Weights of a small mixture-of-experts language model, trained from scratch on English Wikipedia: 64 experts in each of 13 layers, 222M tokens.
Below are experts of layer 6 (counted from 0) of a mixture-of-experts language model. Rows are named router (the router's row for the expert), down (a neuron's output weights, with its number) and show model dimensions 0-255. Each number is 50 + 10 x the weight over its row's rms, rounded and kept within 0 to 99.
Before each expert's rows: a language model's description of what the expert responds to. This comes from a sample of Wikipedia text that the model never trained on.

# expert 41
Western personal and place names. Given names, surnames and place-name pieces in lists and credits, such as John, Lloyd, York, London, State, -ford.
router:52 54 41 57 45 49 37 65 62 60 30 46 33 60 36 50 63 72 40 57 48 55 56 55 49 50 73 50 56 53 40 45 48 45 52 53 38 35 45 38 42 57 55 63 52 42 59 53 47 58 44 44 44 56 40 33 45 62 71 48 63 59 55 72 50 53 67 57 47 40 41 43 71 51 51 40 45 42 55 59 56 40 52 65 44 49 72 54 75 26 52 50 47 47 67 38 50 53 55 36 59 50 50 49 45 46 46 40 48 40 40 44 56 66 35 59 38 36 62 28 50 40 54 55 49 57 52 22 48 41 62 57 45 41 33 32 53 49 37 42 57 33 38 52 51 61 48 46 31 56 43 36 49 49 39 51 52 44 66 40 58 49 50 61 37 66 38 62 46 61 62 64 37 46 56 40 57 63 55 57 29 59 50 60 51 56 48 52 49 48 36 59 35 58 52 52 53 52 49 61 51 57 65 63 50 73 54 66 59 56 64 61 57 44 58 30 52 49 54 48 57 54 35 59 46 46 54 43 52 43 53 44 47 56 37 44 28 69 65 34 54 55 42 57 41 53 49 46 33 58 57 36 39 51 63 46
down0:61 55 56 63 39 69 56 66 53 61 49 50 33 18 47 55 50 59 53 48 37 66 63 51 46 64 62 51 45 46 56 69 70 47 61 42 40 55 56 50 53 52 48 52 63 55 39 42 46 60 45 41 83 42 48 47 48 53 59 59 46 60 65 39 43 52 49 52 55 69 44 67 52 50 47 54 40 56 68 52 60 56 54 33 55 46 45 29 62 41 50 44 52 55 42 70 49 67 48 62 49 52 67 46 57 55 31 56 53 32 40 39 47 30 61 67 51 49 59 48 36 55 40 59 54 40 35 60 44 55 54 26 27 68 43 52 56 49 54 68 61 31 59 53 58 44 46 71 53 34 43 47 52 57 52 51 51 47 44 50 44 40 67 43 41 32 71 50 54 54 42 48 53 57 38 44 56 51 61 49 46 58 44 61 52 70 52 55 51 41 50 67 47 52 49 59 37 48 48 56 62 35 63 54 44 65 54 63 68 48 45 52 44 53 55 55 49 65 50 52 46 51 51 26 54 52 58 44 48 58 52 50 58 24 64 55 48 67 65 33 40 41 59 48 51 58 49 52 42 61 47 45 47 38 52 38
down1:55 56 60 40 70 73 53 55 46 59 37 70 43 56 45 49 50 48 59 40 52 57 55 40 40 65 66 57 39 40 52 45 57 59 41 77 60 54 49 48 51 29 58 55 72 53 51 76 58 37 46 39 60 39 62 33 43 46 72 36 58 61 46 31 67 54 45 65 46 40 47 64 37 53 54 50 57 44 44 45 60 37 66 53 47 46 64 63 41 48 41 51 53 54 41 55 45 40 46 67 52 52 64 63 48 36 43 62 34 42 51 55 33 51 49 63 55 49 56 42 47 55 53 56 45 52 51 50 47 36 52 51 34 44 52 51 69 67 55 35 67 36 79 48 45 65 43 60 73 64 55 48 49 45 56 46 34 44 57 44 50 61 48 55 41 40 48 53 50 40 45 56 31 34 52 44 64 39 48 66 50 52 48 37 64 39 45 54 48 58 44 51 61 50 48 56 56 33 54 56 42 34 55 53 43 49 53 54 62 31 55 42 35 46 54 62 49 62 53 50 34 56 40 41 38 51 70 42 50 59 65 56 44 48 34 49 53 52 37 73 52 37 44 49 62 52 43 51 54 58 57 41 37 59 68 45
down2:51 57 39 55 41 54 73 42 54 45 54 54 33 53 36 60 54 53 64 50 56 46 51 57 61 64 58 54 51 31 41 40 51 51 49 63 46 38 55 38 51 54 51 56 47 49 47 48 51 67 67 54 42 44 45 52 53 39 43 31 32 53 23 46 51 56 34 51 33 37 61 50 59 50 47 52 53 35 53 46 67 31 52 57 65 36 55 44 52 44 49 33 50 46 48 54 49 41 57 48 65 41 55 41 49 46 34 30 47 49 79 46 47 43 44 39 47 46 50 58 52 38 56 39 39 61 51 34 27 52 57 72 41 60 52 47 54 48 52 24 56 56 58 37 38 48 40 42 63 40 52 42 59 41 52 57 45 53 71 48 55 63 60 31 50 38 52 41 42 47 40 39 27 49 40 55 75 48 35 40 45 40 39 31 49 51 57 58 52 51 53 63 54 73 46 41 49 51 65 56 43 40 47 76 60 60 26 56 65 54 41 55 57 47 67 44 41 53 61 32 54 54 30 42 39 54 50 49 58 41 63 52 37 52 63 46 53 50 52 40 44 45 41 50 48 49 47 56 48 54 64 73 61 60 43 41

# expert 45
Adjective and noun suffixes. Derivational endings and abstract words in discursive prose, such as -ible, -atory, -ative, -ation, similar, different, rights.
router:60 63 40 44 61 51 37 48 45 59 37 30 43 45 45 45 41 42 64 50 59 56 48 53 46 63 66 53 47 66 43 40 58 44 44 27 39 31 42 42 47 50 62 59 58 56 57 60 39 58 51 45 55 50 69 48 28 62 46 34 71 52 60 60 46 56 52 48 59 55 57 45 46 59 74 48 40 48 55 58 47 35 42 47 46 50 78 43 48 41 52 50 48 55 43 42 53 58 55 44 48 41 72 39 46 48 34 49 55 29 51 45 59 63 44 44 39 39 69 45 51 54 50 61 39 59 49 63 58 25 70 61 44 48 30 44 45 64 30 42 47 40 52 48 69 50 39 35 51 61 44 37 52 69 51 50 54 68 59 63 50 58 52 64 41 53 36 57 34 54 57 64 53 43 60 43 51 49 56 59 41 47 38 41 60 46 47 49 47 50 53 60 50 63 30 51 36 44 28 64 58 49 53 59 74 52 45 57 64 45 46 51 55 63 63 58 62 48 51 51 40 66 44 46 48 42 52 53 48 56 52 42 54 58 57 51 45 54 66 49 50 47 53 44 30 61 72 69 60 52 48 25 60 32 61 51
down0:49 42 45 55 42 63 42 28 53 46 50 60 29 47 47 66 49 47 53 58 54 47 45 37 56 54 63 54 48 33 60 56 55 57 51 52 64 53 24 34 55 47 48 44 64 55 47 41 43 48 60 59 41 58 56 62 40 31 50 48 45 39 48 51 64 34 67 42 54 60 38 49 55 57 43 49 63 58 43 51 66 49 52 67 49 63 54 52 49 40 55 52 62 68 48 44 59 43 57 55 47 61 39 46 45 58 35 39 54 51 70 43 54 51 62 66 57 50 66 62 54 71 55 58 41 58 71 44 63 58 69 61 44 41 49 39 68 43 50 44 57 40 57 37 57 51 50 60 48 50 40 46 55 39 41 66 57 46 52 54 52 64 64 73 51 42 55 47 45 50 48 55 36 53 38 55 43 52 71 39 22 73 62 51 53 51 52 49 56 53 35 58 54 49 34 43 50 46 51 61 50 25 47 44 74 50 56 53 29 52 57 28 47 46 49 42 45 53 45 40 52 48 49 42 48 50 63 57 45 43 50 59 39 31 51 60 69 57 57 61 49 53 78 47 43 30 51 31 35 50 41 29 34 64 50 57
down1:39 39 25 48 56 59 47 58 49 34 47 69 30 64 55 58 45 57 51 37 46 53 36 58 50 48 29 23 45 39 50 40 46 42 30 44 52 69 34 35 43 44 39 45 59 47 54 48 53 43 43 50 52 57 57 33 48 56 55 44 29 51 45 47 50 57 34 51 57 56 51 54 33 48 66 42 52 55 55 62 34 52 26 55 52 47 49 42 48 47 62 46 46 45 51 42 44 48 57 53 61 45 47 48 41 52 47 58 53 40 51 54 45 54 57 67 51 55 42 52 40 43 29 57 56 51 55 56 57 47 21 42 43 57 41 63 71 56 46 54 54 49 33 43 27 51 71 64 56 55 63 60 40 47 50 35 48 56 60 42 45 47 71 55 62 58 43 57 50 42 64 24 32 43 45 37 44 55 60 56 56 51 57 57 63 37 49 71 65 35 57 70 40 48 65 52 54 46 52 47 36 58 64 55 47 46 52 35 55 72 55 50 49 46 59 34 42 55 58 45 35 64 38 49 50 42 50 43 44 33 41 64 30 51 51 34 55 51 44 71 62 64 42 36 46 45 54 35 53 55 45 60 42 40 46 52
down2:45 61 69 52 56 55 27 51 48 35 44 40 37 54 52 39 52 45 54 36 50 45 34 54 50 48 41 57 50 46 59 48 38 55 50 47 30 40 53 47 51 45 51 73 50 45 58 57 58 63 41 42 51 44 53 57 59 43 45 42 46 53 43 34 60 42 56 45 52 65 47 54 50 44 45 23 49 42 52 39 48 47 42 46 67 57 53 69 45 41 69 52 45 58 45 46 58 29 62 45 42 54 54 56 49 36 44 46 49 46 57 60 42 60 72 51 61 27 60 45 42 40 57 49 49 48 44 58 59 50 52 58 60 52 44 56 59 41 55 46 60 35 30 54 53 59 54 63 56 59 57 61 46 53 45 40 49 52 59 63 38 72 61 62 66 34 56 64 50 50 41 52 34 37 47 39 50 46 58 47 50 50 58 48 51 46 50 51 59 65 64 61 38 50 60 44 41 36 40 66 61 65 59 39 58 64 60 66 53 46 53 56 40 49 60 47 52 54 43 21 54 49 45 51 25 43 55 60 63 43 61 40 43 46 64 73 57 51 49 23 59 48 74 57 56 70 72 40 61 29 29 46 40 50 74 52

# expert 34
Name-ending pieces. Final pieces of surnames and place names, such as -ley, -ville, -son, -ini, -ton, usually followed by a comma or parenthesis.
router:48 37 42 47 65 42 51 66 52 59 42 41 42 69 36 58 48 64 35 50 60 55 58 37 53 55 73 54 51 56 41 35 42 55 48 45 39 32 51 52 39 56 52 65 49 48 44 51 39 50 45 39 64 57 65 30 31 47 59 37 72 58 55 68 46 57 58 53 54 39 61 35 66 55 51 42 49 48 68 58 60 73 48 49 35 63 59 48 49 39 53 49 46 44 59 44 48 58 51 32 43 48 46 36 43 46 41 31 71 52 41 56 54 69 35 43 41 44 60 45 53 30 55 54 42 54 42 35 66 39 60 61 45 44 22 38 48 57 48 40 66 37 50 60 55 38 46 44 28 48 44 44 50 55 46 53 37 57 63 53 48 49 55 51 43 62 45 56 37 50 64 58 46 46 56 40 53 64 63 56 38 46 50 50 52 54 57 49 50 47 47 54 45 61 46 58 38 43 58 53 33 55 66 71 66 58 42 69 66 38 51 65 66 59 56 43 48 58 60 57 42 53 42 60 54 46 55 49 58 46 37 56 63 79 28 53 37 55 50 53 51 51 43 68 58 53 47 44 35 53 62 47 50 52 66 34
down0:69 44 50 63 56 55 50 47 59 56 36 62 52 63 47 48 36 53 43 54 51 51 57 64 55 45 48 56 46 39 60 39 59 49 59 52 64 42 48 63 38 48 53 28 50 55 65 53 41 51 45 45 58 31 49 36 44 53 36 52 60 46 45 66 48 41 45 52 47 27 60 58 62 57 40 39 38 60 47 53 63 64 45 53 58 60 45 70 55 61 48 28 44 65 66 48 55 67 46 65 54 39 66 64 58 53 48 40 43 50 77 65 58 59 65 42 46 52 54 49 60 45 41 47 42 42 25 32 50 62 48 43 41 55 56 55 68 45 66 54 50 61 41 47 53 57 50 43 45 48 47 52 47 45 48 42 48 50 59 44 58 40 69 46 41 59 64 39 57 54 42 60 57 46 60 43 39 77 59 59 39 63 57 37 41 65 47 59 55 35 48 44 34 60 56 45 51 54 47 31 67 45 48 42 71 62 49 50 48 59 46 59 42 57 55 51 67 35 53 71 34 39 40 53 71 52 51 28 73 20 54 57 46 60 41 69 45 39 44 43 55 45 50 55 47 51 51 39 45 51 35 58 35 60 47 51
down1:62 51 65 43 60 38 47 52 61 57 54 58 56 45 62 54 47 51 38 60 42 34 58 48 58 49 51 53 44 63 48 45 34 50 43 51 49 53 44 35 52 45 71 53 46 53 30 34 47 46 60 49 38 34 50 32 47 46 55 44 54 77 51 39 52 42 55 49 64 69 38 40 52 58 46 41 46 66 40 37 50 45 44 37 57 59 36 54 56 45 43 61 39 22 57 57 44 65 50 43 43 35 71 47 46 43 32 33 44 47 29 53 57 48 57 59 53 51 46 41 54 34 59 61 34 51 37 41 31 42 45 54 47 44 47 53 37 44 50 46 31 38 47 53 74 55 49 52 30 41 63 57 46 55 39 64 34 44 59 58 38 52 33 67 37 64 30 60 54 58 65 57 45 55 37 35 61 51 45 42 40 62 40 64 60 60 65 50 66 70 61 73 43 43 41 36 36 50 42 56 39 44 53 44 57 19 57 54 51 47 40 55 57 49 52 48 48 37 46 68 51 60 53 58 55 39 42 38 55 42 58 37 63 62 49 52 49 52 57 63 55 50 58 37 42 46 60 55 55 42 51 48 60 57 59 44
down2:56 66 26 38 40 61 38 47 59 45 38 20 57 49 57 44 46 50 62 49 75 44 41 45 41 44 52 42 52 43 43 68 60 62 39 48 56 40 54 60 57 57 48 44 74 50 74 50 58 48 59 60 40 60 50 62 48 68 61 57 31 60 43 53 48 63 80 55 54 56 44 54 61 45 44 64 39 61 36 39 46 61 50 60 44 50 56 46 51 56 60 50 54 36 58 55 35 37 39 52 65 50 55 39 45 44 62 72 49 69 56 49 54 51 58 61 51 51 39 35 49 51 44 48 59 58 52 39 54 39 48 52 46 54 45 60 51 44 58 47 34 54 48 25 50 56 35 59 42 49 58 56 43 63 49 37 37 53 51 73 70 47 54 38 56 34 46 51 48 36 47 69 60 61 55 45 57 47 47 57 40 41 48 29 54 43 53 56 46 42 47 46 30 50 70 38 47 50 55 42 63 52 58 62 50 49 28 63 52 52 55 57 33 39 64 52 51 49 37 40 51 53 40 70 49 56 53 24 53 44 61 75 55 55 50 59 52 57 48 43 43 43 45 38 41 56 44 57 44 53 34 39 53 35 61 53